python train.py --n_layer=12 --d_model=128 --d_expert=64 --d_shared_expert=0 --activation="swiglu" --router_score="softmax" --lr=0.00795
Below are experts of layer 8 (counted from 0) of a mixture-of-experts language model. Rows are named router (the router's row for the expert), gate (a neuron's input weights, with its number), up (a neuron's input weights, with its number) and show model dimensions 0-127. Each number is 500 + 25 x the weight over its row's rms, rounded and kept within 0 to 999. Numbers have three digits each.
After each expert's rows: "gets" lists some tokens that make up at least twice as much of what it gets as of all text; "mostly gets" lists some tokens that are sent to it at least half of the time. This comes from a sample of Wikipedia text that the model never trained on. Tokens count by the router's weight.

# expert 67
router:509478466506505515517505508510498475496482474464486481522524492541477554487517453492513460497494493522499542521503469525505515509510516531454498540481485437481519547500504451485527510470524459517510493455480554484496546463485536504480495431528466497529487494497478464469508516537542536470520485496490476534501519526513511478501498527535472517483482473535476523491497499518501495500518
gate0:471512505504485505519521520462448499479521497504478523518495519531476519497474483520493488481513510521501532541487515546494478498495554511489501519486501453506549504512525484519490494466507526432522473482486523476525534479485511414551570473495505450500488501463481484482508519469503487514536481502476473479501514451555473496499473512480488492455508492467517528499489493502509509483520
up0:464440504448552543479475459473527517493499480466544499526503507493523489450526508471468510466459476500515484450463473461487526540552513423503541478483514491514485519506516521518507513497506513491528518509477500505516479507525504495481502476489521484527507500503518477523495498498498496491494507514532556488480502533503491475518500488509467478496530551485538528523474516496454478513524
gets: " and", ",", " or", " to", " but", " &"
mostly gets: " and", " but", " or", " &", " However", " while"

# expert 62
router:498462496476468530502463501503508503535504467492524489513517496525485553459501447518510478494483503511516526516550502516508497541515497517494468525450494510516506493496519499492530464496528490502449514520495496509502490427480537476478508476494434516511464517544483474472545495549537467487527484524481499502466519529488499501492527474523435465515490500480493493449530492517506525521509
gate18:494549485461531519532487490475495466518501504512472458478533508549481533507523533483523500476512506490512534508457504459483475485500540496507525518518496465494538478485498557529533507475528494469506500484519475519472463472510568500529511512535519519496497547497502504518526504467496500514566505528512485533545498500510477481493566542509469502506521491518511506492513493506508531551475
up18:462521488484500505505569480513523503508492527523481530496509496568543495482473474480545494505476508486480467512445496483507522529517522510516528510467490521514476533484523511518478497509500511501492477518483518495497478440512478528556464486490532501531547520477501507507490529485496480501454474470489511459492519463505547474510516470480479471524488491480501532511505464502575540528505
gets: " ", " |", ";", "0", " −", " +"
mostly gets: " −", " MPC", "°N", " –;", " —;", " +"

# expert 33
router:494480519517460517493516518470516515536552478446485538491533530500496547491494504551522478490496487519519490542504482517501493518494535520510494562498462427532480503513521487500531481479495485503500481512485557466482494460501502454465456476512496492498503538530492505488503549524490531454522537518466485525486491492490487477449501470519441518508480495480500494517501493516479517505502
gate0:471494542504455517473459541481489540473468525542525517456521504488513511498476512545508440502492485472551526517520517481478463487510563464496505538493514500516524482472525468494549466520549482494536519528515504480522496508534498491517506504476509531512530446527510505477496517473533491518494492490452501513504504504488471513519537514537492497554520472516498532509527477491508514510478
up0:530499512522561519466473490506443534473466462454497476477488523497523508519447524520508515478495497521512487517456478488546488489502495491499467500474481469481477484516491543457519510475484518486534544477506548488497507537498480480494514513491515552504487503472528473526519460498465486473523489479530526488517527507485481459490478474486465475471472527496524470516497486510519558470537
gets: " |", "|", " Team", "===\n\n", "==\n\n", " Candidate"
mostly gets: " Candidate", "|---|---|---|---", " Votes", " Apps", " Result", " Score"

# expert 23
router:496488491474487510473503505534520465505508479467477495507503547504484543443518496513502455511483487504487520525531496548504503529512507499490472529518519467515444511457495496446511481506546477514478518493469548485501510466491543505518447469497456491493494489503451485474511486524534516453521556528499488521500431505495507507500496471542494534491478508473495527478490481462476495533516
gate0:473524492496488436527469472496506493474507488519503518509471533505462467527503547485496493521541516483494500486522459564532520479510538482542455483450489548509472480477487491503507466513471473521498476536507530474477476524478484519489483471481463491481543517484488484535500489527559526478552539477498498489519489502491494478491498529519501494464489533523483536502506498458500521535487
up0:528491493472476492481521500489515517504545499503498519493481539513552527461492481471540466464526454469520499536499532463484484491495510531487530492502493502538539511523493462496499498497501506462477517496511507486522519526492506500453504495520488511470524514480460499470523513517514475488502476528540511509545496537520554508510460492550480548485551531498476539472447467519459457508520
gets: " in", " of", " In", " and", " pro", " f"
mostly gets: " social", " anti", " non", " psych", " chem", " ge"

# expert 34
router:509487505458466482513475522535476470526515510482495514499512502542448495482502491508503474531503510555465494532563471526482500536492506548551459488481448518508476527478486487476501515504488472497520496480523506470476527520484551436455483501484509530497505515524494500504506526546498537473512492515509514510485471489506530446466532463506480509497493504496477480441521493504503493547498
gate0:479545457546471507473489487477503504522531526499444471515500521509508493497487493556504488507547516443445430500536474478483492511519512536530498507463498536471496479514519514506506467502511524530512519526524477498489500486497533480494481521498517531478507491511542492515486516512503529432482526502473521517541509507521540456497507515488481470458492512502490472506539476485526480452493
up0:529476491525468515476537469492481536567486475488457491504514505478527483497535515496458499511533540477522453482508472522475472461481532504525494493524500484554478477495507489494512507493480472490470484508478495519533504497455510482527514445484495556478524524473498524481505461503486508452516480523496476483459473513528530473493503491464483509510491513529512487555448455487515507465492
gets: " (", " \"", "\"", "ed", ")", "\n"
mostly gets: " (", " [", " located", "(", " died", " Succeeded"

# expert 5
router:499420520501492504489484465524502439505484501491501494520521481515517491496511464504514488475480472537495537471501437488511505501499516523513506520481479466497492557485500464423517527477528464499506512490462501510498487435488482457470503454517528533499481521531512482462528486535506490498503531535465518495486460500489525500471539499512472543520490519502502493466486476526490491512530
gate0:515486466491502519544499486461535476446533466496522418516462510498506450489497523503498501521482500565509522512490465536523505534519501476523511524466505527502500516504522475479511486538519476516467517484480519471533534482475452464514479512493520461499521555455480489500479512481560456525514483501500504512505481500527487513473483503502522528523476522486509520470532508476520516491484
up0:480507530528517481492509493497454532483497526470514522493545441521501457531488499496482466518456487523509443523527509457481533506488472529489488504499490501479526507523510471522482502505524476486452545506527531487512537501511532492512460529492527490492494522516494531464460521484491508470473527468505486518491518479508463535518492583477458477467519507504485518482497490483460538493537
gets: "|", "-", " |\n", " ", "\n", " |"
mostly gets: "'\n", " Died", "born", ").\n", "    ", "|"

# expert 70
router:479494490477480499523498522532485468495509441471517511512508536561505483502502464524494493523485475525493506530510487524526500535534512531511503539501452473490497509488496482527520515493525459481498474477484496496479540498448541448481457521472496518528508491504492484489526519567523505487487499523498461489497487529455500470487505470502438549501482477496454535482499465494495505553530
gate0:502564542527501491530508507484493460496514531462474492513484518511535497516492528509505529496517495503488515527531446505521509517487528478505496498470482506507486482481497519506508487542467528510526485501517498458512510484455549489481485530500496514505473497523488557484516458531541507456492489522487529515455493474500485467510470494438462528469495478560478499553449527548496484503496
up0:515496486477480469482465458537498529484501529530489527447519496494500499480521531509448521504479536474539491485468484502505483536484499524534489486463501478503480473484510467497541516505518544523489477483498528520501516543492508503523495523519470485485475514480498532521529445501454574484510485468482518513456521457473507503420533479507502516536489476487466525479493513504521491514490
gets: ",", "),", " and", " such", "ed", " known"
mostly gets: " located", " including", " based", " known", "\",", " worked"

# expert 25
router:488483513496460486507466498516523470516523475512492481513490494493471533440514472522503444545479476516530521514491514513487515527504536537510499530489499499493450517505502452446543472468535487494513477464473529493467505457499502483496472518523488546500524523512511465467517504524510499478493534528508483476455469515484518499440498452515485483538459465484475512508507477526506516544526
gate0:477517516512522543524510493498505479508484520483519535524483469517494480489522506512523517485495519453513513539472532488512487469498486487541529520578476538510492570531513492476454529466551532489489542487528505505505483488483483435507514521465543489496504514496480484484537445512486519514533475536459521519513501499509498492481488461514503507442497513506500518549495494515476500524485
up0:498507530527479505505480505534468486453502492497499517507477517525515522468509454477442531501485476502476514569439497511492491475519511507550504477494529515487522483458490489504526503538501504512475470478524500473536501499510485514498530478535479474533485488490530478556533513517483485514518475470479509507519533499560531513478456528528489548463471492486491498541479479489461462502532
gets: " P", " N", " M", " C", " H", " L"
mostly gets: " $\\", " SR", "Sh", " P", " Mid", "Al"

# expert 41
router:469474458544464524499509517491524488497527479502494501516551534493469517454529434555513475501467456485496539492523499500512514516507510516526494526517463461544473475511476447492516464501512476505521506475493546484505501472487528485461499510527481484484489502522522502473492550493508489442524529544481501546461513512511482477484499491518451499521469487486482495498529467482501528515516
gate0:521488487526514475550471520501521515490493506534510454514491495525496503510517494462514547507549512515506487465471497514506492486506527438458524541500516475543485508468534492493508477507490507486539497498519483473480508481527521528495527483509522479523535507519530451509511561466483524491499473518469488551490506550510466532463483523517435485545513500461495536527528467499493495522508
up0:531486454480488506497462491523540550498512530490496523492484460441441475514529499501461479503491491519483525532510495521470460509491485478537476502507498478489496511527515488527496477535482500481501493503516469484522521516516514458513480493426480513497505533507509499459537516552478510504501509541556530487544508483461521503466507472477486456492466482446495527498511517463483509503531
gets: "0", "1", "%", "2", "3", "5"
mostly gets: " km", " sq", " Votes", " miles", " mi", "/sq"

# expert 37
router:482456504502482492498476519506530464516527441464481468515499489515482520446545492524516467525459487511535524545486442540541502522529496528507492516489472498525491502455495502449519484490492497490491517479473507473479547456491565440509487496525488518522485493512502497491497502498551516503524523540501510506491503508516493492503522496524497514535480457489526490429493511492475507519526
gate0:514447461492530503495509463520515464494468499487451493477465518470477473512534494507506486520490455480506525521521454506499525483502483469505493501527484493499500487499501535483507534505514523533493504470525484423521457476464477483491465495470462477519470472499507486501483478534468504551521491525507487508530495480495509498512488488449465506485478452446501529450508508473531480469552
up0:521538489472527536517523502518510481494471481475494522500501532498474532489482490491509477482480478490569467519491549497507478512458475511499478498551516518530471494496478490471559528499489530447522508528494465473505496444519482516517513507552479508516480487524463483511454485512490464463528495498513465525519512484532494545516474519486506471500504521441477505514500531534454476478513
gets: " with", " of", " for", " by", " as", " in"
mostly gets: " where", " because", " among", " during", " During", " with"

# expert 29
router:451437508500471529530495510509506525516517493485495488517492536503493499486500475511522507495503479513477573505508440516498497505492534501517495521482477524490486487520490458446537494494520470517511513477465528482505532446509504461467490459491465487492491534512516497492535514525478494492511525512480506520531505505494521480462502473505425566523516499480504505458502421514499504503523
gate0:534448523503491513543449461486475477515530475491499464486475546459482463484512517493518525454491504490512491493500466498496487472522526519499540496540479498483524486469502461520498500546514517475499495536507534520528509491527511485539451484514489504477489550437485491494523460546487508518479518505480499521457526492482503472444485473505489465492515489515491509532533499474507551471494
up0:544482531468468489492492533461500474499480463502543526524512496492433523500508519516500503453557492522486521474494512487499448552484501505466506513534505484514493475515514520571517512504518516497504513475494493483501504512509477524508471507521545490480530510539527476477475498481509515521551473509543475508465512494522509500476467571537507499539464487474484504456516513497471512524501
gets: " |\n", "|", " |", "\n", ";", ")"
mostly gets: " |\n", "|", "|---|---|---|---", "|---|---|---|---|\n", "|---|---|---|\n", "|---|---|---|---|---|\n"

# expert 9
router:455468501468470513517489514516501492530537492460492507466503490501492510505529491518517503541494467502498492510506465477521549495532542531518496526482472502489497488476496411515532455488486492531479503454498517486501506469477550481498474453540483493528537541515481498499509510547489560458518505506479522501493498495489462465447516495531474489519461497483518529497512502468498513524532
gate0:454461507529466486488534500479509489507485535514454524490519498467477494521504501450501440497469474520502458490498508510498505482513531528557452475502459459482465501541470484506484522467500505453482517488515514513508485552472531490463512474488480484478520504448516485481512493506503529471518534533513478491477520523468483510472503517496547499501476484501542527516497444467517529513477
up0:486469474473520513437507500472442486529494491509488481520522488515485476527498513504462532525491504498511449459488531480541515497457500565511507534520480506518532541480499456489456499478481491498514545492485462538504508491532474511488501460533493508492501518507523472508491504513498493553489463470494530541508516528505518521531500477495523523508456505451526502463490505470517494504561
gets: " which", " that", " it", " who", " It", " to"
mostly gets: " they", " who", " They", " would", " could", " may"

# expert 2
router:520439489457491514536464488512535506534495456485482506467508500532500497463486479515511508493479517528498510506509483520542501524463503513494521511502500507501459509485521456454523518447535488504436477506487506505469553447501549472460462474491491520512466506528512509483534536519525513478525512524499501510479509528477534506485550458506450490510493491508474475474512494517493518548506
gate0:518550508475519512484511469506476515509503568476470511531508534492499484544476518521495502481473506472527506490538489473522454521490498544526496531511537505477449531471504496530499511490492536515543526460464479462458529496506503520473479490563499461499484479521504487476468511484505489527487510489487546457525528500487534492496489412500497519507496491516498489494511459517520510483484
up0:471488501516496552504511542512506498497521526508521461473461498456488508465475484520500558507501539473490494510501469508515478518479521513480468483459502476496541463481515491479544505511532528435469497493539528522515468496487498500465464505500506493486485483465483511511518509458496473438502500487543510472459494550468455530463518493489507515492546497506508512487521517448510466531508
gets: " |", ";", ",", ":", " –", " ("
mostly gets: " Spacewatch", " Kitt", " —;", " GBR", " AUS", " ITA"

# expert 12
router:489468499479488535502491495494514456519535475487474519495482515514483527471523481509510474517463502500508537551486472559557504529523503521516456520504493491504479530498529505450513469480494472508468496489473500459494523489490546486454472452547465500500505498516508502493558517525515496493526538512500477500480469532506520461459515489498490496544518489490521506425495528480467511524522
gate0:511543516499498489461479497489487525470456500497472487499512508502491522521484445509535488495482506488504531528494493462570527478531492461558507483484482530434520478497487491457479494502486504492498469536487535511516541491461467511495499457486493514473487526474556508513490483500539536476503488502518491516506495483561510516486526510482495498500507520451463532474518553536471514477476
up0:441514556481481501539503500479486513473545503475549489506480498482528510490496462516487500500540476500487485518509536517508509544481473491452485506472522523543492486449509476472485524456497525496489556520476508519475449465498475505500485502511466520497487488490507499497490481525414500516522516488480506511510454518519474512499528515501548486472490497460487517541484478504540519532465
gets: " of", " in", " for", " to", " from", " by"
mostly gets: " throughout", " between", " against", " of", " from", " using"

# expert 13
router:497447514514483487511508495527508465540469517466519509467489500526484477486525486534522439495503510572479511506518464504492509507455520502532446522488487509539488542492490490467526491499510489520520495482491521471485516455502508476441470457493513464529509504509498485459500496533516524507514509524516502492494456492502497446413546485534490498488481501474504479485520484474507514518527
gate0:470536455525489478472536491461533514453460513474469485496506518487537555538496484532518524511490534535468507528471495480535482564502513501520507502474452486487549495537466485475532509486483476484464517532547494490509465490537508469523502490508486531478500482522472459529492484512461526549496457484507522501506506466475514495467498489520485494489511499557506515509498508507479502486502
up0:503470501470505488491515471453472503556515493542509509512487451485517475493475465464518515516481508491519475479462489529537513468504521482506489521530497535504527517521500548534492525503493547487501516520495463512454514538539503500511482448452491477524468512483515488498478493461462517531491503504525495489522480572492496499513519519529493484464502432457526477496502488511455490506531
gets: ".\n\n", "\n", " |\n", "\n\n", " \"", ")\n"
mostly gets: ".\n\n", " =\n\n", "==\n", " \"", "==\n\n", " |\n\n"

# expert 61
router:478449505519502540506467520518515486558516488476489482472480504551475487473504468541500459501483503541496515540491495502544517537506514526513497526510464467500488513498495456464521478479486513510515488529500517486486528417457530485500471492496484503572514494503480450501519512496563505482510499550502476514485511497481532462491510504520515527529452496510505530471519510496504476503506
gate0:454475511484490498495548511501519468508534539471491510520474502532517511522508471512505469503511498495463516510492468524469523553521492501500493487500514517478516503499497518481488505491443518461468506481518477514493507496490536524493523508517556508461479489488536465471541527457543530474533495480544503526509491549480534510476522519493494554503480497548534568484473498531537518515469
up0:531520497518540479468495511476480533503507484571516518479513467522481487491464501567506508487508476515533513491485508530520481472513498506447491523527522495479482450486479514520455509487531531451506461533450505508492463531526527498537476531489533499508509480504507503483490469510522465473494465479476439501520472470501479491517498508504482484493465452482540485493494454482487468526506
gets: ".", ",", ".\n\n", " that", ").", " which"
mostly gets: " where", " when", " However", " because", ".\"\n\n", " what"

# expert 65
router:462482530485492481521485507498505492509523432465474524524531541501523530454527484507504463530450476507484487536529487518521527542519512503496473530496477469500496504466477484479501445499495505519516480490486519450499520466498538478471474486500469517520493518520489518480521514526541516509525519527499509524478516525491481437494503534505473506542505473464492472435491486506455510533537
gate0:517526490518489493503487505534499448478515480489470560507514495493467478488503485518530537539507450455465426516517499490517459570496509532480514476507513517460454515513440522495490473511499491495515517503505499451504543508519514488478482503500484516505484501478429495476506481468514473481511526500505523495527508516530523491475515470493495500503498488530480518503477558526486478452500
up0:531487472485550523489482466510438501519497560496534477497534484483484488492466511466546529454494555475497466468491501504451476513509473499509501479524479491530483512527501488493487507527521498505523476470488498510465491500536478484477503547509440504483495534531530470476477478484492473516496524518518466546511536495478468526466478559504496508467494511461524483506508496466494502532511
gets: " in", " on", " to", " at", " of", " a"
mostly gets: " across", " outside", " throughout", " entered", " reached", " away"

# expert 54
router:481489497477431510516499481526494456490508500481494510479511506558491549509545482495519432488453493504498518510517472487505509495481498520558451502479485468516514513492495485486498471488497448536478492492487505467489510433445498501488480485518486522476517499510492451460514492501545503461524494506466508544489451515473489476503498475493508526529497490496442516460521513501480524498521
gate0:484487495476450492507509473497527448529490501484522481504516494462519510508487494457479464500519585536509497484493530486538493512474511550503520500520524486522514496446520530526519482522490500473513536484485516467487508488460507495547507503551509476491504471512517507511525544498472501505550501483468546487517470502481504467516492434499495484520523473471474499516544517471526534460514
up0:510498510530499527467479523470494447522514528475524494536455475527499471476486468522500484503507546532554541496484446445539515482493536500455526461498509470544479489495534468513488533496474492485537501514519460475517508536541516486480505487487514452482504505514478493511480500516558519463508505500480480485502490506497471489542495507490521518527496494481538512492539504459500494478545
gets: "20", " ", "19", "–", "18", "17"
mostly gets: " June", " July", "20", " February", "19", " April"

# expert 72
router:505487479487458504519490512493512515488459493484531504506555516513498496463527438547506488512502498508465516529565497502502515513445494511515490501455464494530472520480509473448517496469503460515490491501509503486492507455446501496461502488508492491515518508558478502472488498516510511484517514542478535509457506506490514445511496503504437466515466459465470477455532481511496510530502
gate8:524489526483494467498532504496476494476471508495511495479502510508514511510506497524551529479483494543523465547508539496443488527516507503466464488505496492495485486491492488477476497517479505540442480496556455469506483540485537480500484529493562529483503536500501522500460518480562501484458521544485492552509486481474524508490525492493482515517533493485549468496532529473501483550499
up8:522480503522495452493516512481459530482535531518482502553496523501530469537485514480508475509478485483525518460456523505530548517512506471482456489445469503488496454553497480487518530497504454505477548489507486513520530486489491529457492497524469495500485472542488506480514494462499475517515460526459527476495536534465550518499524513504526510489526521509519531536493475504503520528471
gets: " ", "–", " |", " (", "0", "."
mostly gets: "°N", " ft", "°", " mi", " cm", " miles"

# expert 27
router:479460524496500504501485498481522451543512453475495490492511494510516551478530497542493465543463471504521532513519464531534497540469543520529483531492489490484475506514509498491502470456521507500510487484492514485496514481486494495474465489509469507556483568499461474491550536547530528446505508534493494495500518496500505487460510503484450523517461470507472488482509513514492518520546
gate0:500462494508466489518476484452501502486537487510480490477465501513493501523538506513484455522524520547499491550479505495507500481504526536505501492460527469526533476450492522503490523501468460513512484506492488513546504498477494473484516511506530491488473505503485542513527492467471509508511475490544469492550498549452457476539538539520564512482558512513501533454493473479519492501476
up0:507477497483506523493509494527498500520506488469490471478510543484535524494519475536497511511521448506500461480485544528511460527453493472576480481485504482472493490519528469531464480482522507473467522512510499503484556499502465503508466527484506487525498534511522517476467462540469493505498486492501517532478496506513486509491434491440510461505441486503472522544507540513531523486482
gets: " the", " a", " The", " his", "The", "'s"
mostly gets: " his", " this", " their", " its", " these", "The"

# expert 24
router:474489516498464495527482502550510498536490472484514488439496501531500506441519482528519504488481498490511482551528490520497512529516537514516499546520505491523451526495522454474515493481543480502470504451451507489459530485497530511480467494504483543505520508513488513496562517548527506491511519513503482516457458518452529508488526474498494515513486472515477495487507516492444495549531
gate0:527489504519516497474489495472528501488522490458497470511539516510509470461515505494515470535490521488480483473507532504477505496495498471476471515534449438499538472471524491490483484489524471490518511529491453534513490550516526536466499516504520494545475527488523490510451515496518482526502518505516538535511516580496521516491484494469550510557475492506464499502503467476479463508551
up0:496493518486508508560502516474546499495492496495506534509504444506479509453500483471520503492549525533504535518476515477454457480463491572473510495532494490513485456523547519503519509479478551511541515570473485532513482487467477455499492506489513490480518522481504468507453522492513492494531504524458517496496492525479539500498485490523484462515526472458482479497486497501526502524486
gets: " New", ",", " United", " South", " North", " N"
mostly gets: " South", " Atlant", " Alb", " Queens", " Camb", " North"

# expert 66
router:495474485493465515525448503490528521534525465491505491491527529527468528493488457529519479489492482516519529525544486535502495511485540535513460519475489489530454487516489457469523485499551459504458499511476495511489503428491517448491479514511473520507480504539474483486526500481497481493513489537459474538463506508513491506456479479516441497521481490528505460513532465493496485517520
gate0:499489518539492504489479495511527535480482459491521514474520473486528470463475481560490497548500474501550483487493501480529471494485548517485445443484533509516529483514499482488495473458516477493519554478485472508481519498516502531455556519514504521481489534506507516522453500494529517459497501482521479556493545483508479495479535471512472482541495500473487480525486456499478492494491
up0:512455479504504522506529491476501463519500496495492482448506511507491493524479527523478517469467478466538531514562486529505550500491483486503453478539504479553507486486525495518462482497429508489490488513481513538520509509511458455508480537525464467547484481483486496515502493475521519505523516502498494439504468482500517517498566503477518470494487474532499467473501507476496474508450
gets: " ", " |", "0", ";", "1", "2"
mostly gets: " JPL", " MPC", " ·", "|---|---|---|---", " –;", " Pts"

# expert 18
router:472506512464455504492508526505525518506528519443463504458492487520492545492509481508557494520441487524509500517497492497495515548490517505496474521481493489508486515505475505477572490495501448513493527476513504476488482476481512493501502468524491556526513540548448495488472513507490529484525525502484497482505461501428515496491493453529462491540487486475474513457520486511462503523501
gate0:521509497483495531504514511470517538502527526540478512486483504466476474460525474514544520518476509496527490512491504520518474468539489476502492485531470458513501470512448458494508451463469497490523447529490452474489570489487517530545509491486482515522511496499501494489463551490471494503494513513466507460522467473477517525466527501456513491509477539511519444505513489515467497499464
up0:511503549511531479473493494486493526482500488504523463460538519497510501467512514511499486490514524482503546421521480524484440505468473517492495554480494483477532512503497460528508547516518492477526521493503519510502514473493474530484482469490487518523559519507517491498502498489515484492525497505459513481479429505478495538490480552515523461516478509480499500562459467498542479524485
gets: " ", ":", "-", "\n", "″N", " Total"
mostly gets: "″N", " Coordinates", " Phylum", " Website", " Animalia", " Binomial"

# expert 76
router:484486516478491519468502500498500493510526492489463514503511517518483530513493491500510499522455483548484498504501503497542484521467484513495510534488477482509446491476460448473527506494527462513481529516495555497476517523471510486488500476521508563508511553518509456492497495528520492499545546541461508486490454498484498455476501438489504516526469498472486535497516504480424533531526
gate0:498478473490521534471478454519474475534495480490521479499503528479475497497485514490516541432529452521505505448492497504513430514510524478492529442513497493498509557463490525514518533529542495463504519534524496501496515498454487504529542482498506458529511506521471447516475501511533523513512484519484477545498469505512517501488480483496472493503495454476470517495458494494518515532469
up0:484510488494488538480516516459521487497523483511487521524449529474486541523457481543573499475509467470486502514465472493514448519519536492492531468469498487507490478533530499507458516514465529497502480529474524442494512486516527537450502469513521494538488541488491488503467532488520517504511481525492449481468471463467495532450529490501515486498482467497480461489491507501489504497502
gets: "-", " by", ":", " Born", " Country", " Genus"
mostly gets: " Genus", " Candidate", " Coordinates", " Website", " Phylum", " wife"

# expert 28
router:453476515517479525493505479505525453557512475477473453481500526489500556497519483519508483499469491522476555499513470499514488496472539518513513514508506481475484510489513457486490501491538486509491488459472538512462513443486485472506491488503501522511456525512481448473498498510508509480507568533452476487497458504491517509486506475506453535485502514487489533446486471501506560517504
gate0:457468490546522480486500466511484501521486509530506445474486577490502454493486475505515473495502505494458447490508533545502475472528509500497504488513514439493498531466520508503502498478536456481531475474498505511502524524516519465468514469540466496515526511509487506496459499493519527522484501531478505491540521461485515537467491480485534475464505534523506442496533493505521529491526
up0:485512471514472539526517468518510536555528527506499492512474460540498520482510473468462514513514509541489493533525502497493538509546470488491481508494489502554501505475508489528472528462483550500504516507520507500487505492481459492505533516496490519551498511466507499485532475466528462460516517439525479476490546511519489456515457491506492481509473499435504498485495509531505446535520
gets: "|", "-", " a", " the", " ", " an"
mostly gets: "|", "=", "The", " Synonyms", " an", " Genus"

# expert 64
router:503477488488489534511522488501516502501497466489450509452505527504508529471510485526534503535466519528506496538490467499516503541487504540481482535473473472510489520505506455487543481470513437508470479513498515496492518478484541468483503474471501552504493519510518465511495566534515524496550533506524495532476490506456544492510493463510443517480479468505478518452539504531510523502510
gate0:529488535515529498540494451472492470483522477522485490474496456530503512512516502483547492492480473498494503494479479487483547495498448506528483496452496495507480512463495511518506538500472502523576485486530504537518512538442529457492533499494468498492493532516484537524473508466512528498493466536511508522505455469504497512488537560504491488501473498447500527482555521514500513522520
up0:459517539506456520488538528521504510469447491506495476498473501499517525476495520520481502525491501514519471533521520557470509535522464529509508487473510439482472498489530488506535516498513475508473515484474505489470500517499491491513472502510489445471472478496532492559505507468454483509490465518518470515502469472490491524519496447503540494497495491506532508551436495504490497426505
gets: " |", ":", ";", ",", " –", " -"
mostly gets: "):", " :", ":", " →", ".:", "',"

# expert 15
router:511469499479497520523501475527455476522499485494501492502496529552485519497525464534525472514474496536489510473497469500525531521525519511526507548516473517502509504503477457517524536481557471513504482483462491511505533508442539467453474473511475522527541474532510489500485527514515511486490486478493505527471452530453508505492521512533437520531485476497502498479518468455485525535536
gate0:493528492513464520513504473489499511510471485520527501505489504520523459518510507527518525480511506487457516463493483528531524508476536514519528503522524489480502550502513510527513522510519477509493494467507458530488490507524508520500557451511525529477473483430490476488546501472538495470478521491536527470484496522475515476516543495525504500546525469440471482498506515456491527511580
up0:499487497459517490504466514533470454501481477471576504503518454526473525498512534449532545490518475489497522500468490479502500555503485481532506466487499501495493520507505489492510505513490545464455491462507517505490483505499498512458503513476528518503479518540500507504523471495516471523484478523488485490531483543549497533489551442523519502442522487545500505517492528514484504445513
gets: ",", ")", "\"", "),", " is", "\","
mostly gets: "\",", "),", ")\"", "\")", ")", "\""

# expert 43
router:499450513505488495482495477496485484573500490486485509485521525519508535488539497513500437526474467493488545521517479509524506519495517510541469488490515469519465515509517496491494491448523488524476510480529514464470539496495495500483474483515461541522483527503462478460546529541525522465520532538474459511483485518505519478467543499495471527484494463484488514462530521495458520515542
gate0:496506488520504537516513469507510545508517500493535517484498511540520508528513490509472541451493498458454494456503512519540550521506566493509482538493532499518517458508507493532516486493524473517503466476534504474505533494509487452506537501473471490520519538467524533481511539496523540500481519516461473496457528503508499496496494469511523487493433498491501551506467531520490487521454
up0:481513501546529465500502495498462462475523493484519484503522465518487493449500512525507519501510529536454481519494506486460464501512502517473516545521489485480461549465458528485492513513502480489542521487523530481457514468469488483515469518469536524508498467494522436572500509488527503483455479487480501502524531458457518531483497472453509481483498498519516491519500483504492499471542
gets: " the", "'s", " The", " his", " a", "The"
mostly gets: " Australian", " Russian", " Soviet", " Scottish", " Japanese", " Irish"

# expert 16
router:512486502464435471497495497493514506552508451489508495471529492492480529460515491504516473491472483497525549509504492506486501532498505531509465503507506453515428499510513478465550519472534517490494493459485520464469504462491492478454455509513453518501515518521502503483529519543517499504523530509492516536448461479436512499478529496518478512516477460506487497486491463491499506544491
gate0:519494503470508512468472471513487442491499486548492500470509482553485498467485489489529471481484474508530483488486498460485547468507530528486528507474511462510482508481544526478520502502492511437505496494487470499502481487509489473486564548492500503494573536492524473496513525529496528529552493459471464520503445537534505485509508482497493517489522503549494493487530499459488511511492
up0:519523503509506545524528489504466484508518534474533459500510525484465512507494503495513522507434477487510534502477485537543502540557471523478471486484506526475543505439491484542501504544480534476464470487475491492494492503497473475495516522458497487487507532478484494489546503474470489514516493485489463472514484486546483493503459464550486550463487491511502439486500484495519514516503
gets: " N", " C", " S", " M", " T", " L"
mostly gets: " CH", " SW", " NA", " FI", " JP", " IN"